{
  "num_hidden_layers": 8,
  "hidden_size": 256,
  "n_experts": 32,
  "experts_per_token": 1,
  "d_expert": 320,
  "d_shared_expert": 0,
  "hidden_act": "swiglu",
  "moe_layers": [0, 1, 2, 3, 4, 5, 6, 7],
  "router_score": "softmax",
  "normalize_top_k": false,
  "routed_scale": 5.66,
  "balance_loss": 0.000658,
  "balance_bias": true,
  "router_z_loss": 0.001,
  "init_std_router": 0.022,
  "lr_router": 0.0004,
  "num_attention_heads": 2,
  "num_key_value_heads": 1,
  "head_dim": 128,
  "vocab_size": 32768,
  "norm": "rmsnorm",
  "norm_place": "pre",
  "norm_eps": 1e-05,
  "positions": "rope",
  "rope_theta": 10000.0,
  "rope_fraction": 1.0,
  "qk_norm": true,
  "attn_scale": 0.0884,
  "tie_word_embeddings": false,
  "parallel_block": true,
  "init": "uniform",
  "init_std_qkv": 0.0312,
  "init_std_o": 0.0,
  "init_std_up": 0.0312,
  "init_std_down": 0.0,
  "init_mimetic": 0.5,
  "optimizer": "soap_variant",
  "learning_rate": 0.00377,
  "beta1": 0.95,
  "beta2": 0.98,
  "weight_decay": 0.0,
  "lr_head": 0.00377,
  "max_grad_norm": 0.5,
  "warmup_steps": 66,
  "schedule": "wsd",
  "decay_fraction": 0.754,
  "decay_shape": "linear",
  "final_lr_fraction": 0.0,
  "batch_tokens": 32768,
  "max_seq_len": 512,
  "doc_mask": true,
  "train_tokens": 339600000,
  "max_steps": 10364,
  "dataset": "wikipedia_en"
}
Below are experts of layer 4 (counted from 0) of a mixture-of-experts language model. Rows are named router (the router's row for the expert), gate (a neuron's input weights, with its number), up (a neuron's input weights, with its number) and show model dimensions 0-255. Each number is 500 + 40 x the weight over its row's rms, rounded and kept within 0 to 999. Numbers have three digits each.
Before each expert's rows: "gets" lists some tokens that make up at least twice as much of what it gets as of all text. This comes from a sample of Wikipedia text that the model never trained on. Tokens count by the router's weight.

# expert 8
gets: "- ", "\n", "| ", "==", "= ", "== "
router:513442541437551511530496489495490488526459461427489582536543587473543469425493494445465518519505452472451465484531537545488483508492514516471500537510546477495490478489421448512487465589492471538581528471569548556503492471505583446517548531521446471503488547486499510519418470454460526530510529463548441451506445519482474515468463521511520490552483531495545509572523430557542497434532507462531493432513541512560466486525486434417513535466600510430508504465544494479462508565510498477520509458478509530530542528513520560536493548409538534493469634518491458483566515570488498425436532432525525536502404472499485536465582530517446487468488474521495578444475473522557542551401539511515545510438446469477493560472545505548508468561479460486467487519473522494482463476518461
gate5:476504561479556430494479480544554519475502481563552506447480531512542476456514499445487477514503512526508424538456555519467574446549499566532504455487476566461524547440492556469524500508471466520554490569533483489438513506463542503503515494488495460447570461501532484559443511436421484527487540532568502571572533477505513493492448536508482501474453525547487478588506527488471447459556414489451398421461538553494441442530470530526434543508568498525503475465484470523494466579542494555566488522520593538486504550507484546537449481494516425463515497479490518491482501442581524460520478478573485522524515499563430544482482514552590504511497490474500454478401493529515545511557545485461459469471610486432452536465527491444488525511467561490495550525472590464479478551505517
up5:567515577492617464539474497448565437462529453546537552510434454568528425444510539431411465526536483493490563550453500544480520470527554520472510521520527469493470473452456501544555479591452475526446492509535457455512463432430515496390531521521505486484490560512498502549487543433438444539524531591478562591552480510496453564536473475508454477509498482472473543507489490510511485571483464507413465475490451529547445498504442542477451457463508449536463467479511463468473516511515522493543450438589622477525552557503438553486516473513494497522542505538422495474460472465529518504590516552438520469525512578517485487447478474516490524533496537483480506486506515526410567480537506512437473534435498504498490526513508540456479476526538503492499477542479485512478485548529530
gate6:580512455505492491451437485461531492526509443553581491484496477518479523539537523446461501495542467515496571457492499565527472485485460455449492516520556488525539450469432414468452470551546479444502490465569523508561507455503458511528557528487514485494503481445513484538447513500498507428479528494465494480455509508524466505558514497535474482566474537456489501542424472514471457504555459552514477476551583626543500530507476522435524455546580516463464414496557465478480499503540515498439536505569466533565547446435561467449515470493525514525499539462477503495460453507489516506525515428481454418490490492531423444556538506466450566536588462523530479543504358536524479537468542566498508434545482429556539496480453523486448524492571535575510440473479524486546550489555519
up6:527514533536515499498495493535459508499497527519498450526535516541476541534488460554525531529533505442506468537455505435363506500487485561523433458442447547506542511494479570518582568467458523525521557526471517515527498514483563459517484473524495577529576533511507454525544492501493472528526528531543478534529565491448475450477499512479562544438550544498490501508516521535491547438472462513486495464452510508499421459490496495562453545535477540521566551481400544533497530529472493555484451452475588486442434510471503446502468485514432461424424481549513551503499594517520527537442530599511534509521501495445523486484420502523530481492435437470508542441447506385450542446529542463479488505507612512434458495518553536538516524516495456478405545540590488523489482475467500
gate7:532512503513565478543468471471519511536489471485481470485428487482503445534471442494533513455539505465549499474485583490439575566449510424475568536518466519505412522545505515424502504514487609473470510496480472535526415523482524558421503526483559482541451569461438540434477529529413527484453499510491528499496555460484442491496537522521503432518500493467485489536457408382552509512496451444476555513549465421513491498538480508467532472497563460402441480512484459541515512481493438480547442568569435498509539535497465544513517551487571517539505474518536508536464468458510471502494559489594539530537495465565509476501420516492461463459550421424441496544496500450515459491447492428521514473469477543490531462523518495509551404527507472441502489499538503488506467420498533
up7:473584475512446527508569525516485429510480527473470539470483536509459479512465514488478542477463478512502483492500503513497475480538512521497508492545549455492519584550506496534555504405482452550408548585530507482483512497506478484514500425538452441516516523523441484551499517518463478475489502542496516443508530492432539515535444515418534537519481511490483504546527579542466471451435570521511492525486597492477471506582488524502532474531434477489508548527484514464433532496463516505469452497457515525483493543433587452572442537521495450442458500465518524512535519435505500529424421477533449451487454513594512553461563497477520506491478599618545472431548486513563448450498558556490439516473525470488560491514449525452426520472457542513443514429486560472468481531550386
gate8:534501506466484424478573425521536494477559441521543506514521493487462527420519506483555447503496490504487496508475541561475409506442496494462586502448475481514563440525503504464520531520453406510536447505479453548497522501480446507427531429513521491551468528527465513484499509431546487516484473531548406500450493511519524526447541546550558505521476555487475490496414513495539481479575458522521483532604567472566502460564558430525518528538482538505473446493439553487426522503494584518461558564527462476462483478499470505544477540487498495535518492494541477496544539551510524455499538498510534557515493496413569480419550502481568501468547475548459600474551421497459557511411411555477512463487524584501557477489496485504492460520482503571492537486452530525542472538565473
up8:519522512451521466430525446511502512500472534518490580498551554506485482492484430472465540490473535497532491467577511446474435529546531545406575514518489474508513423523571501488479518503487480413505439467461478558579448496490435535436532477511503446481512508492486595454591557543503535439500465545501523500448487501600434469509535550491493512559549464456444487521438478434485502495457516532526486519520604477530511504582496483548520507506490514509379467512513477524555519495464518508494479475429448483463493531534513525480472461488455526665557492468452535516521503482479573484548525571509528497482470516450480491518561516472499458538517509483512573508528493539474521434454462547535475415477534546544498493534494397506528465504461567481538490537471546502509513522569464